Weights of a small mixture-of-experts language model, trained from scratch on English Wikipedia: 256 SwiGLU neurons an expert.
Below are experts of layer 6 (counted from 0) of a mixture-of-experts language model. Rows are named router (the router's row for the expert), gate (a neuron's input weights, with its number), up (a neuron's input weights, with its number), down (a neuron's output weights, with its number) and show model dimensions 0-191. Each number is 128 + 32 x the weight over its row's rms, rounded and kept within 0 to 255.
Before each expert's rows: a language model's description of what the expert responds to; "mostly gets" lists some tokens that are sent to it at least half of the time. This comes from a sample of Wikipedia text that the model never trained on.

# expert 40
What it handles: Line-start table pipes in result or list tables, and single vowel pieces inside names or words, such as j-e-opardy, Sp-e-icher.
mostly gets: "o", "e", "Jo", "jo", "Do", "cho"
router [151 103 186 114  84 153  89 133 161  78  59 126 164 106  93 104 135 105 162 140  88 155 167 113  99 119 161  54 165  88 143 195 156 147 169 165 130 114  97 151 114 124 110 163 124 112 161 130  92 139 155 197 115 176 130 128 173 135 143  97 118 125 127 165 102 127 106 103  92 150  85  93 125 173 127  67 138 169 194 149 153 171 129 153 170 162 119 106  77 126 193 141 143 153 137 138  75 136 108 133 148 154 135 131 148 150 155 129 165 204 156 150 112 139 171 116 107 142 146 112 156 160  28  86 148 153 182 162 160 162  96 152 175 129 151 130  79  66 156 181 102 171 135 118 148 137 144 107  81 186 110 183 164 107 112 122 169  83 171 119  89 158  74 105  95 122 137 115 120 115  90 118 160 130 129  96 147  70  91 133  90  62 147 110 133  78  83  77 103  76 138 172]
gate0 [ 70  77 125 158 192 103  91 182 102 102 157 107 142 159  99 125  94  70 105 145 108 192 178 131 100 153 144 143 167 124 192 128 173  56 141 116 153 122 168 119 130 152 140 113 113 131 137 133 107 114 144 178 125 138 124  90 119 149 102 120  84 116  79 134 151  99 112 112 108 101 128 146 151 165 138 117 129 148 144 143 117  96 152 168 103 107 117 156  98 109 134 124 162 122  96 143  71 116 183 169 168 155 156 104 155  99  78 152 105 134 142 183 128 132 142 103 139 150 133 173 125 123 139 154 124 105 184  96  65 129 131 146  91  97 119 135 149 221  61 122 125  70 120 171 133 143 114 130 127 144 174  93 158 157 121 154 137 122 111 222 104  90 189  85 126 102 110 156 177  61  96  79 124 107 135 128 162 151 151  74  86 115 131  83 125 124 131 158 122 225 125  69]
up0 [139 161  94 173 125 144 133  11 164 117 143 185 128 106 106 127 135  87 129 133 123 144 141  93 132 171 106 134 133 100 118 148 158  95 104 152  65 132 118 158  87 117 125  61 119 221 145 137 127  95 101  99 169 122 129 130  58 168 121 156 136 121 152 111 125 110 110 165 112 118 139  88 107 173 119 120 157 120 176 184 152 223  82 125 126  73 112 117  78 153 110 104 112  60 130 129 133 162 104 105 131 100  83 138 101 102 122  92 108 112 144 167 205 111 126  78 156 158 140 189 143 141  84 178 185 169 101 171 108 142 119 112  79 135 151 170 131  95 140  99  94 138 131 138  83 121 132  99 142 117 164 108  86 108 150 156 112 153 146 129 135 217 128 193 131 220  51 142 167 180 136 103 106  86  83 138 194 150 210 154 130 107 116 114 110  96 138 148 123 173 100 112]
down0 [ 99 104  96 136 158  47 114 124 112 153  90 138 158 121 146  75 128 149 108 163  99  61 145 130 150 112 132  86 150 117 186 110 112 160 123 161 108 127 162  99 154 113 132 151 147 161 161 149 255 143 102 118 127 200 141 147 108  88  99 158  94 109 122 149 207 102 159 114 131 156 134 205 160 118 101 139 139 165  80  85 130 148 116 179 121 136 154 183 125 112 120  46 177 207 113 102 177  80 143 190 104 116 113 104 108 146  17 171  89 131 118  57 139 113 188  50 161 139 134 137 100 146 119 125 160 118 149 162  85  96 130 132 155 158 153 100  99 113 135 139 134 146  74 176 108 164 143 157 121  96  91 111 121 100 146 117 131 192  85 108 130 111 171  84 143  94 121  77 150 135  94 113 121 135  94 152 137  46  81 133  85 180 106 110 150 142 146 142 141 142 143 157]

# expert 11
What it handles: Pipe separators between numeric cells in sports, election and chart tables, especially after numbers or dashes, as in 41 | — | —.
mostly gets: "JPL ", "—; ", "| ", "MPC "
router [188 172  94 112 179 160 125 168  91 123  25 141 105 102 181  80 142 207 143  84  88  99 141 121 135 112 164 127 124  58 109 107 117 142 161 146 152 142  57 112 155 147 169 204 123 128 107 227 115 147  91 111  69 132 118 175 167 117 149 128  80 118 125 150 128 129 138 159 123  88 108 150 126  98 136 122 102 204 128 148 138 135 176 138 109  93 123  93 136 134 157 124  92 139 156 140 123 108 106 189  51 100 148 130 110 117 108 125 149 140  89 103  97 151  67 120 132 183 136 105 145 122 134 116 155 160 101 110 183  75 137  96 188 149 130  98 122  82 126 133 121 141  98  86 148 174 137 117  88 150 141 121 162 133  87  87 123 118 157 170 178  85 144  66  88 165 170 116  90 117  95  92 143 135 149  49 114 132  79 142 107  95 115 100 172 129 151 179 136  92  94 147]
gate0 [146 124 154 138 146  99 117 151  78 106 154 110 179 150 161 159 157 124  53 123  85 141 112 146 110 110 109  80 129 128 132 149 165 153 106 137 123 157 132 140 121  76  87 122 147 116 137 114 140 135 120 145 159 131 212 140  88  85 140 136 169 132 143 102  85  76 114 116 117 157 133 131 165 148 120 132 141 124 147 145 157 157 103 175  90 151 172 181 108 114 120  92 147 164 138 134 134  70 157 104 120 112  84 112 131 156 146  60  81 140 117 125 142 116  97 123 155 107 148 189 103 128 125 134 164 128 104 169  86 125 192 157 132 119 138 136 141 143 165 131 137 157 126 128 157  74 126 242 119 173 129 118  90 119 136 123   0 109 122 166 117 140 156 123 145 127 107 104 150 148 137 126 116 170 109 157 162 128 145  96 185 109 112 107  77 133 173 156  96  71  45 124]
up0 [127  52 133 150 143 143 137 121 133 139 109 176 167 198 145  97 169 128 100 120 112 171  63 174  91  94 150 142 125 119 141 107  95 141 123  91 138 136 128 103 128 102  94 155  83 114 133 158 108 119 118 144 161 175 110 177 129 138 106 150 202 133 203 158 102  84 177  71  99 106 190 124 120 110 103 111 122 164 128  87 202 159 130 154 134  79 103 139 113  47 112 167 146 148 152  77 107 145 170 154 148  96 136  59 114 145 101  93  62  88 135 111  84 134  82 134 151 116 188 116 115 122 183 104 160 106 159 146  73 117 100 111 138  82 172 167 101 132 147 151 114 156 119 105 139 121 106 172 132 152 126 160  90 126 151 122  91  83 178 159  82 122 153  59 151 145 131  77 123 116 145  99 101 139 105 108 105 115  92  97 114 108  72 119 116 137 134 124 148  65  41 126]
down0 [105  86 154 119 189 140  99 158  95 186 158 132 109 126 148 176 146  85 169 123 126  99 136 124  69 140 160  92 110 114 181 127 108 136 111 132 148  97  75 140 139  84 127 100 132 118  99 140 147 167 123 100  99 126 105 134 157 184  94 159 173 120 123 144  97  89 162 114 123 135 157  77  80 145 166  71 126 126 150  75 152 160 158 172 184 108 148 103 192  81 162 157 145 162 142  99 188 134 117  65 137 121 118 116 134 149 111 142  82 150 108 136  99 116  73 141  94 122 134 142 115 103 216 127 127  80 191 169  83 105 106 141 121  85 128 154  82 153 181  72  82 178  83 162 130 139 151 122  81 143 167 129 125 100 124 148 131 103 178 134 109 126  87 115 141 113 100  89 121 177  75 106 137 165 120 162  97 117 107 138 134  73 138 104 139  97 111  67 104 113 118 123]

# expert 32
What it handles: First pieces of verbs and nouns in historical or biographical prose, such as attemp, arriv, coll(apsed), acc(identally), plus had, was.
mostly gets: "had ", "attemp", "initi", "arriv", "campa", "suc"
router [134 114  83 164  61  96 144 146 146 153 182 130 166  83 124 115 100 125 146 152 124 170 135 132 149 159  92  89 106 142 122 105 123 115  34 130  77 124 170 161  43 130 108 100  93 138 124 166 145 194 124 137 118 120 118 129 109 113 126 138 106 155 198  50 143 206 184 150 128 101 119  53 171  85 130 162 178 113 112 103 163  79 123 159 108 127 145  94 106  89 117 102 151 152 139 159 145  95 126 108 134  79  89 193 131 185 176 111 111 145 167  90 183 142 179 167 126 151 171 168 161 115 167 158 130  90 106 166 133 145 135 146  61 118 116 146 136 111 136 133  99 105  98 214 133  66 110 130 131  88  66 149  76 150 169 170  60 116  60 108 103 152  99 141 114  81 141  96 111 142 188 110 108 136 119 115  73 165 129 147 138 181 121 122 110 110 114 142 139 182 169 149]
gate0 [105 150 119  70 110  56 140 194 169 155 138  99 124 141 164 111 120  94 134 116 132 136 161 153  82 144 118 115  82 119 130  86 165 161 152 131 180 124 135  97  99 131 125 146 118 151  65 144  86 102 129 171  84 145 188 137 160  79  90 180 134 170 127 120 102 167 138  78 165 139 109 115 162 133 104  65 120 125 130  66 117 117 154 143 142  89 178 128 162  56 130 143  98 109  78  92 143 129 101 121  84 189 140 141  91 100 144 108 188 143 122 200 112 100 143 104 181 152 195  67 175 133 144 114 179  93 129 109 125 187 126 173 127 115 140 132  90 151 141 126  98 102 117  82 239  91 186 107 109  92 152 144 137 146 162 140 113  90 146 100 101 134 132  98 157 115 137 181 148 175 114  68 128 160 123 135 138 159 148 127 168 148 149 208 142 175 138 153 167 136  81  98]
up0 [144  85 167 141 109 128 183 110 102 138 116 124 142 125 186 141 123  99 136  62 131 123 119  84 153  91 147 134 135 126 104 152 111 138  71 118 176 116 125 139 101 140 136  86 149 183 167 142 163 132 130 163 135 180 174  81 183 116 143 122  89 158 106 103 114 141 163  92  99 201 154 143 146 146 184  91  39 138 119 170 143  94 136 125 174 101 151 134 187  96  96 119 159 117  96  97 141 105 182 160  99 195 146 115 131 100 182 110 105 156 119 122 155  86 131 104  94 159 118 121 177 177 141 140 139 142 164 127 141 143 113 131 111 100 165 110 136 190  94 119  81  45 205 145  93 119 139 143  84 135 149 113  79 130 115 129 109 143 107 148 141 102 144 133 144 154 120 132 163 161 104 118  96 122  67 161 124 125  99 131  89 120 144 101 200  99 135 107 107  94 119 119]
down0 [118 166 120 113 152 114 147 167 109 108 104 122 159 167 133 154 179 117 101 143 103 165 174 123 168 130 141 123 124 119  70  76 167 134 143 109 127 112  96 114 106 134 135 137 110  86 117 210 176 102 171 146 125 130 106 109 130 150  71 138 157 174  97 181 168 124 126 102 132 126  94 111  74 114 110 170  95 108 113 103 166 127 111  86 134 151 194 138 182 189  98  91 100 135 138 153 177 134  87 135 168 132 152 133  76  55 116 160 128 187 114 117 132  86 137 148  92 152 166 136 101  58 220 167 120 152 135 142 172 107 121 154 147 152 122 101 108 145 186 122  89 123 138 125  87 141 184 107 149 143 129 112  84 108 158 179 164 145 119 209 151 158 110  66 126 159 101 227 151 150 150 109  99 180 142 152 116  91 117 198 126 120 147  54 158 174 136 155 130  68 122 108]

# expert 1
What it handles: Words and word endings inside names of organizations, events and countries, such as National, States, Conference, Association, Econom-ic, Festival.
mostly gets: "National ", "States", "Conference ", "Arts ", "Association ", "Championship"
router [128 192 129 131 138 130 189 119 174 150 162 133 103 116 143  91 111  97 114 115 134 174  61 106 154 107 160 138 147 107 113 136 125 114  75 132 129 124 189  94 149 118  97  96 163 128 131  67 153 105  83  89 177 156  90 107  97  89 115  92  90  80 136 153 167  98 102  74 117 121 122 121 172 100 150 157 144  27 124 147  63  78 129 101  91 108 148 121 179 131 120 156  95 128 101 158  69 106  87 128 120 133 142 162  93 130  66  98 114  87 187 147 132 141 152 157 112  59  95 144 165 166  88 183 129 142 147 134 128 103 134 154  53 123 156  99 116 183 173  64 164 116 137 139 140 138  86 116 120  88 132 123 126 158 133  96 176 169 110 150 151 152 164 123 120 170  81 200 169 127  99 130 108 126 148 185 181 118 145 123 149  85 128 177 191 134  88 151 101 119 113 121]
gate0 [187 140 117 156 149 100 131 105 162  76 131 103 160 158 135 104 155 194 167 104  70 118  87 114 173  99  39 120 156 174  96 135 122  99 131 156  81 126 178 121 121 158 123 140 173 156  64 117 130  77  82  63 111  54  88 119 164 151 184 100 159 119 128 171 123 147 116 139  94 137 144 171  86 107 124 116  71  49 104 165 148 163 110 168 157 188 193 151 116 111  60 136 106 156 161 139 120  96  91 119 173  94 135 143 131 148 100 152  84 141 142 154  77 167 157 161 141 144 137 103 164 118 160 131 132  85 187 144 161 104 182 141 112 147 134 175 163 108 185 168 162 118  84  97 151 103 122 124 152 120 159 155  97 197 104 111 101 141  87  72 196  79 145 110  82  72 132 148 155 155 138 102 128  85  99 140 152 100 118 146 170 131 115 149  49 168 185 155 142 152 132 162]
up0 [141 110 138 140 110  93 157 114 185  94 108 109 130 210 130 123 181 149 104  97 108 100 102  97 111 107  66 119 113  96 120  87 157  78 114 124 133  87  93 166 141 141 139 131 119 170 126 154 126  84  97  90 124 206 139 129 145 178 158 172 108 137 146 123 152  87 113 154 136 148 193 119 157 108 122 192 162 132 126 119 191 164 142 158 118  56  86 186 157 143  98  77 123 148 142 145 103 138 107  77 162  84 118 145  88 114 149  83  97 131 118  69 178 138 131 128 173 123 156 109 114  81 205 216 155 133 143 153 212 200 142 105 150 148 181 124 136 153 124  77 116 147 132  98 131  38 180 124 177 111 136 177  90 172 120  89  94 103 174 133 100  84 156 151 112 161 160 100 123 116 174  95 120 115 172 151 147 113 116 136 162  82 130 125 167 103 147 143 121 172 141 147]
down0 [ 95  93 113 173  73 141  76 173 157  87 144 176 117 108 178 149 190 153 181 104 104  80 151 151 103  99 107 161  62 151 146 103 156  71  93  58 150 171 131  71  91 137 147 135 157 163 121 151 112  93 118 117 100 152  83 110 138  87 110 131 107 108 160 121 151 139  88 160 154 147 168 126 148  92 168 112 213 178 153 155 129 125  98 228 115  86 116  75  89 121 116 119 138 184 101 121 143 155 113  98 136 167 146 161 128 118 135 104 190 170 107 166 109  91 110 134 146 120  93 122 142 184 150  78 170  82 130  97  59 105 166 154 174  99 154 144  75  95  79 127 167 146  61 145 168 139 148 146 142 102 164 100  40 139 101 167 131  91 108  61 112 136 167 139 160 142 116  31 105 117  97 165 142 127 117 139 126 140 178 188 130 160 140 134  94 176 137 118 137 105 157 140]

# expert 45
What it handles: Name beginnings and cell separators in sports rosters and results tables, such as Riv, Jon, Jr, Rev Racing, Mc.
mostly gets: "Jr", "Riv", "Jon", "Rober", "Rac", "@"
router [155 176  59 129 111 102  63 166 145 122 201 145 111 144 174 201 159  57  88 183 123 130 109 112 143  92  61 136 118 107 126 115  78 159 145 156 105 121 136 159  94 205 165 153  94 105 111 118 106 111 101 164 113  98 154 160 152 130  85 149  79 126 185 172 151 129 102 212 155 133 143 149  91  96  73 143  98 118 131 115 121 140 151 140 150 150 162 122 117 145 127 141  98 130 135 134 135  97 117 131 177 121 184 201 126 183 108  75 162 128 155 136  91 118 153 141 128 124 119  83 120 124 130 109 129 110 113 105 140  89 150 136 141 149 125 122 102 100 147 114 176 135 143 117 100 151 157  86 174  43 135 150  97 147 181 199 134  99 177 123 135 124  86 133 152  75 174  83 170 146 170  71 190 111 125 164 148 177 131 126 144 106  49 123  67  85 118 163 110 162  71  95]
gate0 [147 115 175  93 115  68 160 157 146  46 131 115 186 148 129 110 114 101 107 148  82 104 170 170 116 152 174 105 192 170 121 139 123 130 125  68 140 116 101 126 139 125 163 126 106 117 131 124 114  80  94 110 142 142  90 120 152 153  63 134 144 157 126 138  83 181  94 161 176 144 159 157 168 157 116  69 114 112 163 161  82  79 161 112 119 100 123 158 169 188 169 129 153 140 180 142 166  95  72 178 135 117 141 111  97 131 137 149 147 134 140 114 108 126  83 138 135 189 133 165 141 125  77 138 148  63 169 125 102 142 147 166  88  88 125 142 100  38  86 109 136 113  84 213 165 143 147 143 104 131 108  78  80 154 151 160 131 169  97 152 106 164 106  90  82 114 153 131 148 104 105 143 119 110 135 116 153 130 172 122 110 139  97 160 120  89 171  99 123 107 137 193]
up0 [ 79 149 142 161 108 139 126  99  82 153 130 175  74 105 135 142 123 145 166 121 135 105 148  72 142 104 144  92 115  44 152 109 127 149 187 160  91 122 210  66  80 139 141 167 166 162 132 116 123 173 113 132 106 115 176 137  79  74 151 156  88 141 123 142 147 103 123 124 136 140  97  93  83 125 133 161 171 126  82 128 188 104 126 158 118 120 122  59 138 118  94 143 132 152 129  99 208 187 131  93 131 183 129 132 176 134 204 123 120 108 114 117  86 127 127 100 162 136 152 158 134 104 198  95 148 162 111  74 118 166 127 152 172 115 103 131 170 167 121 133 167 185 126 137  79 103 108  87 133 161 155 114 150  61 110  87 120 140  90 145  98  63 141  99 131 134 120 151 124 128  48 162  87 198 175 115 135 160 151 147  84 166 160 121  72 127  77 141 121  63 162 122]
down0 [120 139 101 162 165  97  68 131 152  90 155 179  90 112  67 121  82 148 167  84 104 141 190 164  99 121 122  95 135 118 110 126  78  86 146 169  83 180 143 105 138 149 132 113 140  86 154 119 127 153 149  84 115 136 179 117 117 119  99 113 150  88 191 209 111 171 115  48 119  89 186  61  83  60 126 130 120  92  74  88  85 115 150 128 139 138  84  88 115  87 122 143  96 148 138 126  53 125 143 101 172 109 140 161  99 130 133 140 134 165 174 138 151 121 115 153 113 168 147 142 123 129  95 146 186  99 134 106 164 174 104 154 121  94 112 134 165 184 151 111 163 111 137 130 134 122 121  95 115 119 131 141 124 135 107 131 154 142 111 151  70 110 163 180 100 158 172 150 114 103  80 110 155 187 138 139 177  90 107 118 143 150  70 154  45 115 100 103 107 104 191 123]

# expert 15
What it handles: Match-result words in sports text and tables such as won, lost, scored, defeated, finished, round, and scorelines like 3–2 victory.
mostly gets: "won ", "returned ", "winning ", "left ", "finished ", "scored "
router [120 151 134 189  90 120  89 133 140 100 160  63 129 172 119  99 132 115 116 136 139  91 135 160  58 150  98 140  64 183 114 151 151 123 123 124 168 145 135 111 134 126 102 120 145  91 161  82 148 140  52 159 179 103 174 106  95 177 124  99 182 110 116 148 148 154 110 188 123 132 155 162  78 169 172 138  97 163 122 157 143 132 120 101  89 179 137 112 120 151 132 161  92 124 139 155 173 138  87 148 104  82 186 130 142 148  73 118 148 182 100 127 131 194 127 123  84 131 126 162 151 186 107 122  81  92 100 125  85  44  74 105 144 128 190  87 134 145  85 121 103 187 132 115 103 150 154 118 139  78 128 140 106  96 106  88 189 120 107 138 144  89 111 103 145 127 104  55 126 139 101 161 174 112 144  90 156 140 109 178 131 108  74  92 131 133 136 127 137  40 111 151]
gate1 [130 131  79  91 151 104 169 152 122 149 126  72 123  92 130 132  94 132  65 157 105 130 116 185 147 143 100 100 121 158 153  85 128 115 105  98 151 159  72 134 122 171 158  48 141 150 117 103 138 121 148 152 142 143 119 185 114 105  93 114  86 109 166 112 159 100 145 139 140 142 177 127  82  55 118 123  87 136  91 114 123 101 152 158 131 109 138 110  85  96 139 116 134 106 166  93 126 108  99 129  79 129 127 172  89  69 106 169 137 177 142 157 120 151 145 117  77  78  91  99 150 129 106 174  93  93 163 150 153 175  71 146 122  87 117  68 103 143 119  93 114 119 117 173 134 149 146  95 136 152 123 141 124 104 158 106 105 173 174 132 132 146  71 207 148  92 142 120 121  57 143 172 114 157 112 135 124 144 108 100  51 150 168 134 147 125 118 130 155  97 145 173]
up1 [108 161  66 107 153  66 129 147 135 115 101 197 148 109 105 116 119 143 158 120 145 117  73 164 113  84 156 109 137 106 111 123 142 116 109  42 155  89 148 128 141 200 127 108 170 122 104 121 142 167  66 145 103  67 210 135  83 170 122 110 102 135 154 111 103 125 197 111 102 191 102  84 131  84 163  75 106  96 139 150 171  92  89 132 212 143 139 117 160  73 135 193 148 148 144 108 146 118 125 107  91 144 160 147 171  79 161 166 113 143 188 124  86 135 137  98 140 137  99 144 127 128 133 144 137 142 180 147  97 128 148 115 132 148 111 155  93 164 108 102 116 153 118 136  97 149 105  89 156  92  81 124  90  89 183 130  70 118 176 109  74 153 143 116 195 162 139 153 159 102 120 169 153  88 118 131 139  62 121 119 131 175 128 118 125 181  86 103 105 129 142 124]
down1 [152 106 160 110 110 100  88 100  32  70 100 149 113 190 164 117 162 124  77 145 156 137 118 132 103 140 163 122 107 102 148  67 154 110  86  93 186 107 138 149 183 205 121 167 112 118 137 120 148 152 147 158  80 137  76  54  81 166 193 131 123 141  88 125 103 106 163 128  89 129 122 146  99  93 104 158  87 112 158 172 141 108  74 152 105 175 127  94 109 121 196 112 144 121 101 113 149 122 142  78 125 143 122 124 127 142 167 165  91 152 168 185 142 141 143 108 144  87 161 174 190 183 113 207 119  70 126 144 114 145 182  79 164 124 146 183 108  83  87 118 167 131 131 132 155 154 114 149 115 141 132 124 121 137 118 134 104 139 162  97 149 138  98  94 132 129 107  98 137 120 158 110 117 184 147  87 144 129 115  99 102  96 125 172 142 122 111 120 149 139 125  86]

# expert 47
What it handles: Colons after field labels in infobox-style lists and keys, like UNII:, Theme:, Built:, Color key:; also semicolons, dashes, table pipes.
mostly gets: ": ", "): ", "—; ", " ", "ISBN ", "– "
router [125 129 126 146 165 134 125 120 150 106 117 103 150  84 154  97 226 181 149 110 120  94 105 154  92 143 190  59 185  78 152 125  93 113 110 100 158 128  66  80 210 154 154 131 121  93 114 146 121 166 166 108  77 105 124  91 166 121 109 135 128 153 123 141 122 120 104 139  98  97  78 220 115 164 142  94  98 170 127 172 138 206 140 109 155 132 147 136 153 163 170 127 126 128 140  95 141 158 114 114 102 133 126  92 119 137 118 118 171 139  72 104 132 108 106 122 103 146 149 165 122 118 111  77 167 110 157 138 147  96  99  94 123 158 104 132  78 132 102 170 155  41 123 148 103 154 193  63 133 183 118 101 130  79 109 101 113 139 155 117 137  81 138 171 111 154 133 103  97 107 123  94 116 128 183 102 148  91  99 168 128 146 132 129 124 143 115 187 137 106  65 170]
gate0 [163 150 128  67  72 191 118 137  90 114 112 123 189 155  97 128 149 105 109  85  71 143 105 105 142 213  87 123  40 140 154  72 157  83 155 136  99 130 147 124 118 137 102 178 142 180 154  98 115 149 168 142 130 119 133 104 155 120  75 119 103 114 191 126  96  81  98 160 186 200 196 127  86 151  81 116 111 127 131 144 147 138 173  75 111 168 106  83 125 123 123  88 154 148  69 112  84  93 173 145 102  92 120 123 110 128 110 172 143 155 116 111 151  73 119 174 119  88  83  80 154 109 122 153 136 138 108 191 123 152 142 168 132 106 190 118 130 103 125 146 165 144 128 111 122 137 151 175  85 139 121 126 104 120 106 125 197  86 159 108 117 146 141  76 126 113 183 122 185 155 146 123 115 181 126 158 141 118 111 152 137 190 160 163 120 139 119  85 157 138 105 117]
up0 [134 104 139 162 126  93 111 112 137  88 139 168  83 113 148 115 112 151 150 144 147 110 153 138 103  71 152 107 176 159 113 132 132 188 105 146 113 145 160 122 111  65 148  85  99  64 134 145 193  89 134 119 116 139 111 154 124 109 189 133 154 131  79 106 135 147 152 180  67 115  68 123 188 145 124 130 162 131 162  99  57 108 112 144 143 113 186 191 135 109 101 105  85 115 143 125 138 144  50  93 109 185 127 124 121 127 150 100 142 101 141 161  95 164 120  91 133 152 160 147 137 174 124  99 134 143 114  34 116 105 120 108 122 107 100 147 144 145 140 102  84 155 131 150 147 140 126 113 174  90  95 135 157 147 139 116  78 153 114 136 134 137  96 181 132  86  90 149  98 140 133 145 158  93 157 122 149 107 140  64 121  97  78  79 145  74  83 165 104  60 105 133]
down0 [141 157  86  94 158 127 100 113 150 124 204 144 100 149 112 174 137  97 130 131 199 136 121 130 128 133 146 132 118  98 109 139 143 155 141 151 111 119 144 103 127 107 159 139 122 117 159 128 134 132 117 135 135 154 122  91 121 116 147 110 119  99 161 164   0 128 105 128 124 143 121  61 145 114 130 126  83  80 105 127 149 113 116 128 147 117 116 199 166 146 122 102 116 127 110 131 124 149  96 114 142 164 137  92  82 115 101 111 181  86 134 136 104 134 131 139 111 125 135  99 130 153  98 126 151 146 118 174 102 126 134 135 103  88 155 107 146 118 126 127 130 158 140 151 137  88  81  90 135  94  92 131 159 115 148 112 153 164 159 150 104 127 150 138 152  67 112 136 120 124 111 130 140 131 175 148 151 106 117 126 148 135 130 133 142 105  81 139 128 133 125  70]

# expert 35
What it handles: Stems of common academic verbs and nouns after to, not, can, be, like effec, provid, reduc, identi, gu-arantee, resp-ected.
mostly gets: "effec", "indic", "reve", "equ", "impro", "provid"
router [146  40 128 103 117  69  84  90  83 140 151 121 142 118  91 184 103  88 120 133 180 150 134 156 118 199 176  92 123 106 122 126 153 156 136 104  57 119 165 162 143 144  72 154 107  99 109 183 148 142 168 143 174 119 126 133 117 130 147 182 111 127 123  87  26 132 150 150 141 120 103  99 200 167  46 166 155  48 154 124 116 105 186  92 138 100 133 158 151 127 163 121 128 139 173 144  99 100  96 176 139 113  74 124  96 132 119  95 123  94 154 153 109 157 181 143 101 131 138 158 111 109 102 173 153 153 131 137 118 167 130  80 113 130  69 108 143 148 144 119 118 139 176 150 128 101 114 154 154  93 146 155 115 146 120 123 146 132 150 146 132  78  71 150 205  72 135  97 123 148 135  94  76  68 136 115 112 170 210 113  98 183  87 138  86 117 111  82 116 103 115 112]
gate0 [ 94 144  29 161 110 105 185 104 126 162 129 121 161  93 157 139  98 125 145 150 141 147 109 103 113 147 119  89 121 127 178  79 140 185 181 131 113  89 148 218 159 119 104 165 172 129 146 141 140 119 139 148 103 115  83 124 127 106 133 128 181 124 129  86 160 153 125 166 104 147 149  68 119 143  99 112 164 142 125 116 136 178 100 113  93 125 165  95 120  76 163 111 142 176  90  70 138 129  84  71 109 128 126 155 136 138 100  96 156 182 139 134 178  93  92 120 186 144  98 145 180 128 126 138  98 151 136 198 153 132 201  98  45 161 127 174 133  93 153 167 183 182  88 146 107 114 149 107 164 135 129 175  83  99 128  94 161 150 147 131 121 146 125 103 121 126 126 127 170 121 104  48 153 154  89 143 120 161 128 103 184 166 125 115  71 106 102  79 126 178 148 152]
up0 [125 124  86 124  87 118 125  74 168 161 150  91  96 147 121 154 155 100 114 110 193 172 189 121 103 150 162 145 103 104 153 133 169 106 179  99  67 115 101 141 140  65 142 145 153  97 135 133  99 151 128 125 138 133 131 198 136  71 155 164 132 110 108 175 146 118 112 181 123 114 190  99 122 152 114 119 133 105 119 179 118 146 102  96 152  89 155  71 125 122 128 164 122 124  73 110 136 123 121 106 144 142 110 177 121 152  92 112 137 123 163 128 125  98 103 156 132 160 132 167 137 134 124 138  58 184 128 103 138  86 183  96  80 139 129 172 162 143 158 125 178 124 124 120  75 128 139  92  95 135 155 123 123 142 150 109 157 157 177 150 107 157 106 111 182 150 118 144 135 118  99 137 120 100  86 190 132 146 158 162 153 177 164  70 138 127  68 113  96 129  90 144]
down0 [138 163 131 130 120 127 123 123 148 105 123  97 187 116 107 100 113 144 115 158 153 113 136 130 117 138 140 139 109 152 118 130 110  96 129 117 154 173 153 107 178 121  93 119 162 135 144 255 134 139 137 149 119 158 125 101 120 158 104  94 144 155  56 121 199 114 159 113 128 124 117 161 116 119 133 155 168 102  59 132 135 170 127 103 121 110 160 171 140 127 153 105 148 143 123  87  95 103 124  89 178 113 144  79 103 118 100 123 136 106 138  96 133 103 117 191 134 130 159 143 145 155 108 106 130 104 124 124 147  73 122 129  96 186 157 163 149 136 172 111 161 136 124 149 131  88 126 119 124 156 142 109 106 127 140 111 108 113  91  87 119 143 137 113  96 157 128 136 133 110 105 122 132 141 134  71 169 113 159 143 112 102 135 140 150 135 125 168 113 128 117 118]